From a checkpoint of a small mixture-of-experts model trained on Wikipedia.
Size: width 192, 65.9M parameters.
Experts: 64 experts in each of 9 layers, 2 picks a token, a softmax router.
Training: a variant of SOAP for the experts, 805M tokens, 6145 steps.
Below are experts of layer 5 (counted from 0) of a mixture-of-experts language model. Rows are named router (the router's row for the expert), gate (a neuron's input weights, with its number), up (a neuron's input weights, with its number), down (a neuron's output weights, with its number) and show model dimensions 0-191. Each number is 128 + 24 x the weight over its row's rms, rounded and kept within 0 to 255.
After each expert's rows: a language model's description of what the expert responds to; "comes before" lists some tokens at least twice as common just after its tokens as in all text. This comes from a sample of Wikipedia text that the model never trained on. Tokens count by the router's weight.

# expert 45
router [ 94  93 122  96 145 107 111 106 112 157 141 112  83 159 134 107 107 114 133 159 116 157 101 155 149 110 125 100 151 123 160 155 149 123  91 126 163 106 114 126 139 101  99 107 117 101 150 105 142 164 116 116 131 146 142 105 141 145 103 115 133  95 158 114 176 124  91 130 140 133 129 124 136  94 143 145 125 156 106 169  74 135 104 148 168 150  95 125 139 126 147  83 111 152  91 138 122 169 156 107 111  90  91 106 124 103 131 147 125 123 137 130  85 104 130 106 151 172 111 132 117 176 150 130 158 140 110 149 129 124 190 107 149 139 159  85 144  99  93 147 123 145 111 131 106 133 156 156 119 113 139 175 157 101 171 111 140 156 143 168 120 131 154 119 136 171 104 126 159 165 113 154 158 114 135  93 130 121 149  99 142 136 168  90 123 109 179 149 147 132 144 114]
gate1 [153 162 124 124 149 114 105 160 139 104 107 176 131 150 144 178 147  81 127 124 128 109 135  98 110 101 122 158  87 147 122 117 115 138  76 127  87 111 115 146 110 141 104 162 119 108 148  88 143 102 147 141 145 118 165 151  99 100 123 158 117 148 115 128 116 119 159 126 171  81 137  94 130  96 112 168  96 159 136 104 138 165 130 167 161 109 194 118 106 108 149 111 158 103 177 136 141 120 119  98 130 149 129 116 115 145 121 131 102 128 155 135 169 150 160 102 126 138 126 162 114 156 105 129 176 130 129  98 108 143 125 124  97 125 134 139 126 158 133 114 135  80 151 108  81 122 108 125 110 123 133 147  88 161 138 147 131 119 129  59 119 126  90 164 143 150 176 132 105 141 136  84 109 104 166 152 126  98 141 116 129 151 128 139  98 100 105 140 133 104 121 106]
up1 [109 127  99 172 136 106 144 164 161  90 133 147 136 134  91 143 117 126  96 124 150 160 104 130 133 136 105 153 170 112 151 137 116 117 131  94 157 145 139 120 143 147 132 108 115 162 140 171 109  54 101 111 136 144 107 135 149 169 105 135 138 123 141 121 131 141 134 127  88  99 146  87 158 148 139 165 138 140  82 131 113 137 119 126 164 159 102 142 114 119  84 131 149 119 128 133 104 127 131  67 124 145 127 189 154 143 118 144 202  95 117 103 128 164 112 166 122 156 190 194 104 144 124  90 121 101 117 101 134 126 125 150 127  90 140 139 175 147 139 128 106 132 145 125 160 114  86 133 125 122  98 114 129 116  99 165 140 108 154 131 121 113 128 101 148 128 115 137 131 176 151 152 139 112 103 137 118 134  96 122 146  97 159 120 107  84 113 109 129 121 159 136]
down1 [134 114 124 143 116 135 100 135 137 118 109 139 159 137  83 135 125 122 100 115 144 103  97 114 116 100 129 132 148  88 143 131  92 141 165 145 123 116 102 107 126  96 159 147 147 160 145 141 108 138 158 120 136  94 123 108 120 108 147 139 158  68 165  77 142 124 109 131 103 142  93 110 132 176 101 164 152 152 118 136 190  99 169 152 130 131 160 113 158 150  84 143 134 123  95 145 119  94 138  99  90 143 124 155 123 117  97 121 128 116 160 104 109 176 125 118 100 146 160 127 108 137 153 146 135 117 102  83 143 162 111  75 165 125 138  82 154  98  70 129 104 129 140 125 161 101 130 137 119 142 131 156 136  63 130 108 109 130 106 120 154  90 125 125 109 100 106 140 130 126 100 132 142 154 127 146  88 106 147 135 113 130 142 120 115  94 129  90 152 155 135 191]
Month names in dates, mainly in tables and after in, such as December 1477, 8 March, June 13; also day and year numbers.
comes before: " |", " –", " he", "–18", "–19", " 3,"

# expert 10
router [ 94  90 133 137 107 126 114 137 117 129  74 134 148 127  91  98 139 119 113 154 103  72 119 146 119 177  87 143 134 145 125 167 127 116  77 139  80 134 184 126 138 158 134  90  93 104 120 102 122 153  99 145 147 161 151 154  99 167 138 179 138 111 112 149 153 141  87 146 173 131 131 122 142 149 167 100 140 132 105 137 148 102 158 121 110 127 114 158 104 124 108 118 101 170 156 146 139  81 141  97 140 104 147 127 156 126 107 117 117 128 129 140 118 148 153  82 150 173 125 137 124 136 159 141 134 121 128 126 180  73 122 114 137 146 150 131  99 160 172 125 123 132 109 157 154 139 130 121 119 136 167 144 131 130 107  99 161 137 150 138 130 129 128 127 123 110  57 129 114  90  89 145 124 151  82 102  79 143 114 102 148 104 117 113 113 139 106 138 117 123 115 133]
gate0 [104 136  94 148 173 141 126 107 196 142  89 139 165 151 124 148 103  94 149 145 142 177  89 147 104 125 141 139 112 122 137 112 109 101 136 113 137  98 122 146 119 136 103 112  93 139 145 105 158 149 165 126  80 114 121 135 105 154  94 140 147 154 115 123 112 136 151 101 104 104 153 125 133 105 144 151 109 147 168 127 128 126 159 119 121 114 147 123 114 129 187 125 129 153 139 171 156 117  99 150 150 114 119  84 105  91 116 107  87  85  94 139 145 137 134 178 128 134 169  84 130 140 117 123 111 138 156 137 113 148 114 116  96 155 102  90 108  99 127 122 118 152 136 116 127 134  86 136 145 150 143 142 137 132 140 130 125 152 134 148 137 106 117 150 161  96  96 154 178  82 109  60 123 139 158 123 148 182 165  95 138 118 127 136 141 103 109 108 137 125 105  72]
up0 [115 172 152 130  97 154 138 172 118 124 156 122  90  59 151 144 181 127 107  97 144 171 110 105 118 112 136 152 158 154 111 137 136 142 113 153 146 159 108  73 109 104 133 135 106 123 128 172 139 124 102 140 147 137 128 131 123 127 146 127 133 103 160 137 115 131 140 117 126 151 127 137 115 116 112 173  98 126 137 141 133 162 147 130 124 116  89 144  64 144 162 134 151 115 116  89 122 151 159 127  90 133 142  99 132 145 175 114 140 130 145 125 131 110 133  82 149 163 113  96 130  93 132 168  98 105 105 123 134 113 129 157 120 139 116 158 127 145  71  95 103 145 146 166 113 128 151 106 102 145  79 117 112 137 109 113 167  86 144 120 111 131 107 137  57 177 139 136 119 129 133 171 158 115 153 121 134 127 148 158 139 122 140 131 105 136 133  90 118  88 155 182]
down0 [151 171  95 134 138 132 137  79 134 139  80 134 109 104 107 114 129 135 121 141 149 106 122 148 137 110 140 102 113 126 113 136  63 113 139 142 115  70  89 153 128 110  83 137 168 107 142 117 112 154 119 138 159 133 149 117 115  89 117 156 115  95 145 128 169 104 135 134 158 139  94 156 116 111 144 127 130  79 110 111  86 118 131  86 143 122 105 137 123 146 116 121 155  88 137 131 149 114  83 114 163 122  99  84 127 145 123 156 149 180 117 111 163 115 115 133 142 165 143 126 120 168 118 171 146  62 133 148 132 112 171 144 146 109 129 101 131 162 137 115 158  95 144 101 157 148 133 124  96 124 126 131  88 111 173 111 142 160 118 122 121  90 116 164 108 102 115 154 133 112 135 160 116 142 113 136  82 133 144 151  79 110 161 114 130 146 139 106 180 108 159 123]
Auxiliary and modal verbs and infinitive to after a subject or verb, e.g. there had been, used to, it has, would be.
comes before: " be", " been", " a", " the", " not", " have"

# expert 19
router [147 141 132 152 177 116 102 153 122  99 129 164 113  92 119 163 160 118 131 150 106 113 130 114 120 101 129 134 128 102 155 119 134 147 118 123 147  91  91 141 166 156 142 101 170 164 133 125  91 138 136 162  84 131 103 113 138 119 140 132 114 153 133 153 119  78 127 132 105 112 133 143  90 145  91 119 146  84 137 137 143 101 169 142 111 113 137  97 103 157 121 156 132 102 142  91 148 105 147 116 155 120 135 150 128 159 111 116 181 135  98 139 123 131 139 161 152 116 167 113 165 117  99 140 124 124 118  74 121 141 119 129 151 134 119 121 132 140 110 118 160  74 163  90 120  98  99 112 132 199 145 115 139 117  83 113 133  85 116 132 120 117 155 160 116 143 136 129 131  89 145 113 206 157 166 119 122 143 149  70 122 121 144 151  94 147 135 120  98 144 112  85]
gate0 [168 122  98  87 118 130 105 160 140 113 134  97 107 141 136 116 160 137 121  78 142 164 127 127  95 125 151 122  90  98 172 103 109 121 118  97 157 153 147 147 121 117 113 124 124 114 125 128 157 124 105 114 184 102 126 101 156 105 125 128 112  79 143 129 124 146 166 132  81 126  59 161 116 103 161 113 115 141  98  96 130 160 148 119 110 135 117 122 155 146 168 137 111 134 138 160 152 103 150 114  97  79 146 125 137  96 108 116 134 147 113 115 143 110 154 136 143 126 123 113 137 156  65 108 172 126 161 169 151 125 136 125 149 116 133 123  98 136 119 117 172 156 109 157 137 110 158 105 133 126 107 160 148 125 132  89 129 104  87 124 172 142 117  72 166 135 145 123 138 180 138 107  93 114  93 128 155 142 134 124 126 131 151 125 196 114 108 110 143 128 103 158]
up0 [144 134 128 133 119 125  89 120 154 150 112 160 109 186 128 104 150 165 104 101 109 156 113 111 124 146 120 167 123  72 159 147  90 102  95 106 143 144 143  98 135  89 116 121 154 150 134 110 174 132 142 184 164 171 157 114 126 128 148 132 141 100 150 134 145  89 127  91  97 171  60 114 142  94 146  88 123 101  95 144 156 120 151 107 126 145 164 137  93 120 124 135 123 165 113 132 143 152  94 135  90 145 156 124 143 112 133 135 127 198 146 114 134 122 148 179 125 102 167 122 125 103 108 127 138 148 112  93 121 175 140  91 141 117 137 127 147 115 140 116 123 155 131 140 132 124 132 131 143 126 153 125 117 131 135 121 131 129 119 101 137 111 106 109 159 152 139 151 123 163 160 111 107 156  92  80 152 129 145 104 115 111 159 106 169 102 110 110 120 124  96 183]
down0 [130 133 121 115 138 145 143 147 147 134 117  99 118 131 137 104 133 111  83 111 111 159 132 134 102 131 137 110 109 140 116 108 164 134 116 116 138 115 167 163 112  79 149 134 125 137 138 118 124 136  94 179 121 129 136 142 147 137 139 152 202 145 125 163 145 124 141 138 142 136  98 112 118 112 125 102 107 137 134 127 145 105 145 157 104 110  99 130 133  94 129 144  53  96 118 167 125 108  95 105 111 127 107 142  86 118 144 110 151 120 178 123 143  94  95  88 129 111  93 128 108 115 111 115 123  93 106 131 162 141 116 137  83  75 108 129 126 131 156 133 164 185 149 139 137 119 161 167 176 111 119 124  99 105 121 124  63 150 108 130 129 104 125 142 137 140 198  82 160 133 104 108 137  83 122  84 115 133 150  99 123 133 160 155  93  83 127 117 104 115 132 155]
General nouns after the, a or his, often before of or in, such as development, school, population, information.
comes before: " of", " in", " and", " to", " for", "."

# expert 32
router [ 94  96 123  92 150 108 107 104 117 147 147 114  78 158 140 108 109 123 137 155 118 162 109 159 148 109 123 101 153 115 151 163 150 126  87 126 166 118 121 125 138 100  94 114 123 109 150 113 142 157 122 112 130 146 142 106 146 144 101 113 135  91 157 106 170 119  88 130 138 134 127 121 141  97 140 150 130 163 104 162  71 136 104 147 164 157  93 124 133 122 147  82 106 158 100 140 112 173 160  96 109  92  86 101 123 100 128 149 125 126 137 136  85 106 129 104 149 170 116 135 117 167 155 129 157 140 105 147 122 120 183 110 141 144 157  82 143 101  90 142 125 147 113 138  97 138 149 149 116 111 141 172 151 104 163 112 142 156 150 167 113 135 155 121 132 166 114 126 167 167 110 152 160 117 136  95 132 125 145  97 142 136 169  87 117 107 172 149 153 128 146 112]
gate0 [151 142 131 111 120 169 113 137  91 170 127 117 130 115 141 183 133 137  87 124 133 101 143 128 127 124  67 148 124 145 141 105  63 171  98 103 140 136  78 153 147 115 119 144 123 143 113 120 132 113 131 109 115 171 101 161 127 151 126 127 102 122 115 178  83 111 114 142 104 101 152 180 124 104 116 119 112 183 133  99 180 136 115 136 142 150 108 116  80 129 112 169 133 106 113 135 144 124 122 101 104 119 188 138 146 116 151 140 152 104 129 102 109 125 100 121 131 112 117 123 116 145  98  89 144 122 101 147 121 160 158 145 123 138 126 136 123 123 164  67 117 143 114 140  97  98 110 117 139 146 114 116 165 116 102 176 104 148  98 109 151 166 115 104 130 140 136 102 118 144 129 143 160 180 134  96 164  94 144 118 168 148  83 155 124 130 122 149  94 114 121 111]
up0 [ 92 127 128 101 116 124 119 169 150  68 160  84 128 158 101  67 134 159 150 141 113 116 140  80 167 143 124 125 108 147 112 139 131  85 120 149 157 122 141 123 131 156 109 104 144 151 125 123 138 191 100 157 152 132 146  95 137  93 152 129 140 112 147 129 151 119 111 161 160 158 107 103 137 151 136 129 132  93 103 113 106 143 111 127 140 144 131 103 191 104 139 138 106  85 128 132 148 114  83 144 122 104 120 115 163 115  90  97 148 102 163  85 159 115 144  96 107 108 132 139 147 151 118 154 102 106 175 107 174 123 156 131 128  89 111 138 127 142 122 175 140 136 161  99 137 131 106 134  91 114 164 140 149 129 124 126 130  98  82  77 112  93 114 160  97 147 113 110 142 116 119 116 116 136 112 104 124 108 104 134 102 109 137  94 141 131  87 129 128 153 146 171]
down0 [114 124 116 122 145 135 151 125 136 145 147  86 120  77 149 127 117 120 102 125 121 131 132 121 130 113  84 168 162 116 109  89 136  56 137 139 144 126 131 136 144 173 145 105 120 174 145 116 131 125 161  98 125  98 149  98 137 140 170 173 139  92 131 123 128 158 151 132 105 115 108 145 129 155 127 112 146 119 130 102 147  74 141 106 118 132 143  74 137  99 129 134  68 146 131 156 124 108 139 137 133 113 118 142 127 136  99 135 126 140 145 135  75 140  79  94 112  92 141 120 160 119 145 146 158 137 117 103  97 131 137 116  68 152 117 145 140  98 125 112 128 147 127 127 127 119 127 136  97 146 140 184 143 157 106 169 136  94 126 119  97 141 102 161 120 148 134 129  77 137 171 168 152  78 150 133 117  87 123 123 129 129  83 136 109 186  93 120  70 124 112 115]
Head nouns ending names, titles and organizations, and closing quotes after song or episode titles, such as minister, library, Board, Detector.
comes before: " of", " in", " and", " is", ".", " for"

# expert 41
router [ 91  93 126  93 123 108 101 129 112 156 133 102  83 163 157 112 110 120 135 164 132 167 123 144 148 107 121  99 146 118 157 162 143 113  87 125 146 112 113 127 138  98 100 127 118 116 149  92 108 152 122  96 143 132 147  96 137 159  90 120 134  80 154 118 159 110  87 132 136 124 121 124 126  96 147 146 127 161 113 162  91 123 101 145 153 160  91 112 128 108 160  79 105 151  87 135 120 175 149  96 111  91  84  94 102 111 118 149 134 141 150 126  87 118 137  99 132 168 116 137 124 187 137 134 158 138 104 143 137 129 188 119 127 151 155  75 153 118  98 149 121 149 114 148 108 132 156 163 126 113 121 171 153 101 155 112 136 149 161 159 120 130 134 117 131 144 110 130 172 158  92 141 162 120 118  94 123 140 138  97 149 145 167 101 125 107 170 149 136 133 139 110]
gate1 [109 142 112 147 131 166 125 151 164 219 151  86 150 123 166 152 169 145 108 124 163 165 158  96 138 152 108 129 122 112 123 146 115 120 111 138 163  71 133 151 110 118 159 127 141 100 145 151  94 108 140 144 142 147  98  88 154  99 150 159 169 140 140 137 149 123 159 166 137 136 132 133  84 152 105 138 120 141 124  80 140 169 126 144 135 152 132 148 108 118 131 140  75 130 161 122 144 147 104 161 157  89 155 142 141 167  78  93 106 109 111 123 158  92 150 122 131 102 180 152 100 151 123 153 128 125 122  92 121 102 115 144  95 136 166 172 117 106 148 135 145 113  88 166 133 115 119  95 109 136 130 135 132 126 139  93 106 122 153 129  85 130 143 105 147 165 124 139 163 141 121 150 157 122 128 100 125 136 137 141 124 128 108 127 139 104 129 123 163 115 108  93]
up1 [120 149 142 144 202  98 128 156 121 156 175 196 142 114 138 120  95 124 147 166 155 131 105 135 118 133 137 138 152 119 114 137 148  67  99 152 155 126 156 107  82 129 146 108 132 127 115 125 128 130 154 117 170 115 126 136 127 122 107 164  97 127 131 106  93 118 167 110 126 114 117 127 124 129 123 124 118 150 125 119 122 118 126 155 121 132  87 150 131  90  99 106  64 148 161 146 172 139  84 149 212  82 109 104 141 154  83 140 116 131 121 134  99 139 126 124 115 128 131 115 132  98 156 129 187 125 170 104 124 149 116  89 130 130 132  90 116 106 117 113 124 110 156 134 163 109 110 109 118 137 111 133 167 111 137 139 139 110 125 149 132 141 149 139 154 142 114 128 106 161  67 134 107 132 136 102  81  87 170 169 142 120 156 119 120 130 133 146 133 137  99 144]
down1 [149 142 124  77 154 119 105 137 139 134 119 151 143 135 106 144 221 124  95 108 152 129 108 128 130 102 130 153 154  65 116 128 170 126 128 149 129 144 108 160 118 115 146 152  93 165 102 156 120 106 130 161 119 148 167  78 129 166 117 155 139 106 147 159 148 149 160 119 125 153 139 107 134  74  79 119 101 135 161 149  95 137 108 134 101 129 122 115 134 142 146  99 123 105 132 111 146 133  65 108 122 133 118 134 131 145 171 103 124 132 101 145 117 111 125 108 101 135 126 152  81 102 166 126 123 131 119  82 122 128 129 129 107 121 121 144 137 170 164 119 119 154 117 141 132 118 105 115  92  77 114 134 136 145 127 145 162 124 135 124 122 140 129 163 144 130 171 127  88 136 103 140 138 133 113 125 120 103 112 123 130 204 127 106 145 102 194  92  92 118 153 110]
Small integers and two-digit numbers, mostly in table cells or counts and dates, e.g. 20, 5, 26, 43 people.
comes before: " |", ".5", " years", "%", ".0", ".7"

# expert 5
router [ 94  94 122  92 148 109 106 103 113 151 146 109  81 158 136 108 108 123 134 157 121 162 104 158 148 109 124 100 152 120 147 162 150 124  88 127 163 116 122 127 136  98  92 111 121 106 150 112 138 162 119 113 130 147 139 110 142 146 100 116 135  93 154 108 174 116  89 129 139 137 127 118 141  95 143 151 129 161 104 168  73 133 106 149 164 158  93 124 133 124 148  85 108 154  99 136 117 175 159  97 105  93  82 106 124 100 128 147 122 122 136 139  87 109 131 104 151 168 114 137 123 168 154 129 161 140 107 150 125 121 187 105 144 142 154  87 143 100  89 149 126 147 113 136  99 135 150 147 118 111 139 173 154  98 163 114 145 152 145 165 112 129 155 115 133 168 112 128 167 164 108 158 158 120 135  96 131 123 144 100 143 133 168  89 118 110 173 151 157 128 144 112]
gate0 [147 137 186 151 117 152 126  74  94 151 120 104 116 140 116 133 127 125 129 132  78 141 142 106 140 136 102 163 110 136 118 118 143 110 120 122  68 156 152  95 129 140 141  99 137 133 130 106 139 129 126 124 117 113 120  90 104 122 148 132 133 117 134  90 127 122 138 132 123 139  83 142 114 114 118 118  97  91 144 104 109  98 101 150 112 110 107 155 125 142  91 174 169  85 113 135 177 104 103 110 122 114 164 113 177 136  89 136 142 152  87  62 146 107 126 115 131 117 162 144 135 108  87  95 139 107 138  95 145 144 134  80 118 141  95 130 149 124 149 126 111 116 158 149 127 123  99 147 125 180 129 124 136 179 100 110  82 103 135 122 175 130 157 127 122 141 109  72 126 138 134 121 133 145  73  93 105 107 152 120 152  96  92  94 115 148 137 145 157 102 166 125]
up0 [155 126 144 133  78 131 139 173  99  96 142 143 114 145 151 126 144 134 142 156 176 122 147 146 159  87 120 121 100 169  92 136 128 136 151  76 153 109  92 142 164 127 119 161 122 111 102 154 103 152 136 136 128 148 111 164 125 134 114 118 124 186 119 130 154 114 129 109 170 126 161 132 180 129 118 155  90 157 107 142 111 115 144  81 124 172 126 116 138 113 117 125 121 146 139 145  82 127 137 101 144 123 107 147  92 113 123 147 131 134 172 148  89 149 106 160 145 123 108 146 189 124 119  83  91 148 127 152 131 125  97 165  95 118 164 108 117 148  99 148 139 131  96  79 124 141 130 125 124 111 147 149 118 103 140 107 140 176 132 119 110 100  98 117  85 102 111 168 132  91 153 138 127 140 131 170 139 121 168 161 122 151 140 138 167  64 129 118 126 139 134 141]
down0 [121 138 141 173 177 131 141 160  93 113 114  98 132 128 136 115 166 139 126 113  99 128 126  89 115  94 142  81 136 128 108 132 159 158  96 138 144 135 114  96 150 156 146 161 147 121 121 150 160  84 121 113 135 111 145 102 139 104 141 126 134 135 161 164 142  67 139 110 124 156 135 140 123  99 111  99 115 137 126 141 101 119  83 142  98 158 130 122 108 167  92 151 123 174 118 146 139 130 143 166 113 102 131 136 145 131 136 116  85 160  61 126 108 168 133 130 125 119 151 100 118 129  87 154 155 113 132 119 129 151 141 197 136 153 109 112  85 104 120 141 147  90  90 147 136 141 101 131 101 168 138  93  96 148 100 102 136 127 136 131 147 103 118 138 201 110 124 124 113 160 133 140 181  98 129 144 162 125 139 126 127 113 136 105 103 125 128 174  80 113 136 106]
Nouns for companies, studios, stations, streets and years ending table date cells, e.g. company, Avenue, Records, 1944.
comes before: " |", " in", " and", ".", ",", ";"

# expert 18
router [101 127 102 122 161  99 123 113 183 111 161 132 109 131 149 106 118  79 126 167  94  96 122 104 131 133  99 140  96 163 113 138 106 137 110 138 152 120 165 122 145 105 124 142 170  95 155 145 127 144 104 131 144  79 132 162 150 107  84 137 137 104 130 103  90 116 154 175 119 113  99 136 123 157  85  96  72 149 118 110 118  84 142 122 123 119 158 175 147 125 127 118 153 148 115 181 101  88 131 150 174  99 127  99 141 138 153 139 146 107 122 120 124 149 147 125 172 130 109 132 147 116 135 120 126 165 114  72  95  93 114 129 105 147 121 104 159 129 129 106 150 128 113 155  98 143 152  83 132 137 146 136 162 124 147 134 138 159 154  93 102  95 140  83 110 127 134 140  84 147 160 131 152 117 144 136 130 158 151 133 166 112 133 106  92 171 120 123 159 115 102 148]
gate0 [210 143 123 132 116 151 183 118 126 101 174 123 128 127 125 151  92 146 148 152 123 151  92 117 112 150 119 100 137 167  88 194 112 141 142 124 150 164 130 147  98  92 158 140 121 128  91 129 101 116 134 112 146  88 129 127 133 156 124 133 132 140 143 125 118 112 140 128 127 113 145 123  94 175 114 117 125  98 146 122 113 115 103 155 103 121 118 129 124 124  89 169 108  79 167 117 122 135  79  90 101 112 110 159 131 113 134 114 153 131 132 123 137 144  90 111 130 142 135 102 155 142 126 106 145 118 123  96 161  85 126 127 159  78  80 142 109 158 115 116 104 116 140 108 130 141 117 168 114 121 113  61 146 134 130 169 134 145 133 145 149 103 161 144 153 128 164 140 149  99  77 137 102 143 121 150 116 184 138 122 157 144 165 160 100 137 147 156 116 137 112 160]
up0 [199 158 109  92 149 143 184 118 131 105 158 127 161 117  96 150  96 125 143 147  94 104 118 108 121 134 109 102 150 141 137 162 123 128 141 111 145 155 139 152 114 101 139 137 136  93  75 147 115 101 165 122 156  87 161 141 114 156 101 132 130 128 140 116 121 106 148 125 181 149 136 157 110 136 103  94 103 130 152 119 165 104 100 139  75 143 138 130 117  95  94 166 112  97 156 119 124 124  89  90 126 100 133 150 111 136 148 125 149 147 124 138 161 109  73 102 118 111 143 100 119 129 128 132 151 122 120 119 143  80 127 125 148 142  81 151 138 174 103 143 119 118 116 115  99 129 107 137 136 136 143  98 178 147 150 159 138 127 113 134 126  86 161 127 126 124 166 131 114  99  83 123 119 139 139 154 104 157 167 108 149 136 185 161  95 138 146 146 113 144  93 167]
down0 [123 100  66 118  96 120 102 126  79 154 108 118 144 171 114 100 146 145 123 111 161 132 132 200 147 153  98 163 128 156 112 140 130 107 137 140 101 142 109  94 102  83 153 128 139 158 136 112 164 137 161 118 118 161 126 103 109  94 131 107 114 104  97 127  83 128 166 116 116 137 169 123 154 124 124 133 140 114 157 163 132  89 153 107 100 163 134 103 130  91 148 140  96 120 133 123 155 147 132 134 138 124 153 143 166 160 138  67 151 112 150 152 124 136 136 148 133 121 115 133 153 112 129 150 127 161 100 124 152 125 108 127  97  87 133 129 132 116 108 161 144 149 121 144 138 130 135 128 176 133 114 106 141 113 124 113 106 128 137 163 182 132  82 124 129 158 128 102 120  68 126 171 141 150 102 146  87 129 162 133 166  60 129 137 138 113 128 146 131 124 101 178]
Closing parentheses, numbers, coordinates and equals signs in infobox fields and stat lists, such as (1), died 2003), °W, Order: Coleoptera.
comes before: "\n", " |", " =", " is", " –", " (age"

# expert 22
router [108 163 101 134 153 124 144 146 161 127 168  95 109 109  83 111 157 111  75 171  94 147 113 135 130 149  70 119  95 114  88 114  82 174 105 179 143 106 150 109 140 138 136 127 152  94 155  95 139 140 161 131 150 103 152  99  80 113 121 118 137 155 126 140 125 121 106 155  99 121  82 137 139 185 144 112 129 148 141 111 114 105 140 105 137  90 111 180 114 105 118 128 144 143 141 145  84 131 138 161 147 167 137 149 147 114 151 136 152  99 117 135 150 116 123 156 147 149 107 114 122 143 136  94 111 141  93 122 111 168 161 116  66 127  72 117 139 143 125 128 127 130  95 164 127 135  95  94  93 131 106 126 144 150 176 134 132 147 134 140 159 131  95 111 132 138 159 158 133  94  93 135 114 132 116 126 150 114 116 145 118 164 128 120 112 142 159 141 146 122  86 110]
gate0 [123 152 102 143 142 117 166 149 147 133 124 127 148  82  99 100 120 125 124 137 155 110 149 109 153 160 128 140 162 127  95  66 167 159 123 154 114 100 130 146 109 134 142  59 194 134 137 132 116 136 160 127 114 152 207 108 137 140 136 114 147 113 109 149 113 148 110 136 139 164 129 123 144 131 140 159 140 136 103 154 151 164 136 143 155 120 107 129 125 141 153 146 135 178 139  96 117 117 135 148 117 146 127 156 161 112 149 138 124 125 162 118 128 105 144 192 126 124 145 104 128 175  91 121 148 117  83 125 145 138 170 127 121 144  82 140  92 135 114 118 135  93 113 108  97  99 156 101  76 145 130 128 120 122 117 123 154 108 135 129 139 134 120 111 114 164 176 126 147  83 146 151  94 114 155 155  95 124 103  72 148 138 125 128 121 182 103  98 104 117 112 123]
up0 [120 122 177 114 118 139  97  99 107 124 147 131  97 162 177 155 141 129 126 113  89 140 126 161 103 101 128 128 112 129 153 182  90  92 132  95 147 154 119 116 134 121 122 213  68 128 137 124 145  98 124 132 141 110  51 122 115 103 127 124 114 136 136 117 138  97 151 121 101  85 152 130 119 121 113  94 119 119 145  99 110  98 106 133 102 131 148 132 133  92 123 122 132  76 119 139 115 131 125 113 140 113 120 113  92 148 123 107 131 133  98 132 130 152 121  65 117 119 132 153 125  99 177 123 138 146 187 146 122 109  95 135 138  99 175 136 144 109 144 144  94 157 152 149 168 160  93 163 148 124 131 120 141 133 152 140  92 163 139 116 124 125 140 149 139  86  99 106 120 148 103 107 156 145 109 121 162 135 137 160 106 127 119 137 124  62 160 120 142 139 156 140]
down0 [172 163 134 110 120 131 123 140 151  95 128 143 127 105 142 118 138 170  87 150 169 122 143 117  84  95 115 101  96 133 161  72 132  97 110 143 130 122  80 142 108 142 128 129 127 130 165 136 109 156 151 128 125 161 124 105 146 174 141 187 126 141 115 151 165  96 112 111 121 109 148 134 123 103 137 105 102 163 135 145 152 185 139 145  84 121  68  94 110  89 110 133 119 119 149 124 159  95 147 114 114 178 115 160 104  97 148 150  80 101 137 115 143 157 134 102 137 123  90 135 133 128 105 158 135 126  98 134 133 129 139 128 106 138 187 164 126 122 148 136 120 158 151 110 125  64 102 142 109 108 132 100 113 155 110  88 123 143 140 120 176 149  74 153 125  93 142 138 110 147 124 138 136 135 150 133 168 121 134  98 131 104 143 122 104 116 146 124 144 116  89 127]
Line breaks and closing == marks of wiki section headings, plus breaks after taxonomy lines, captions and table rows.
comes before: "\n", "-", "The", "In", "|", "M"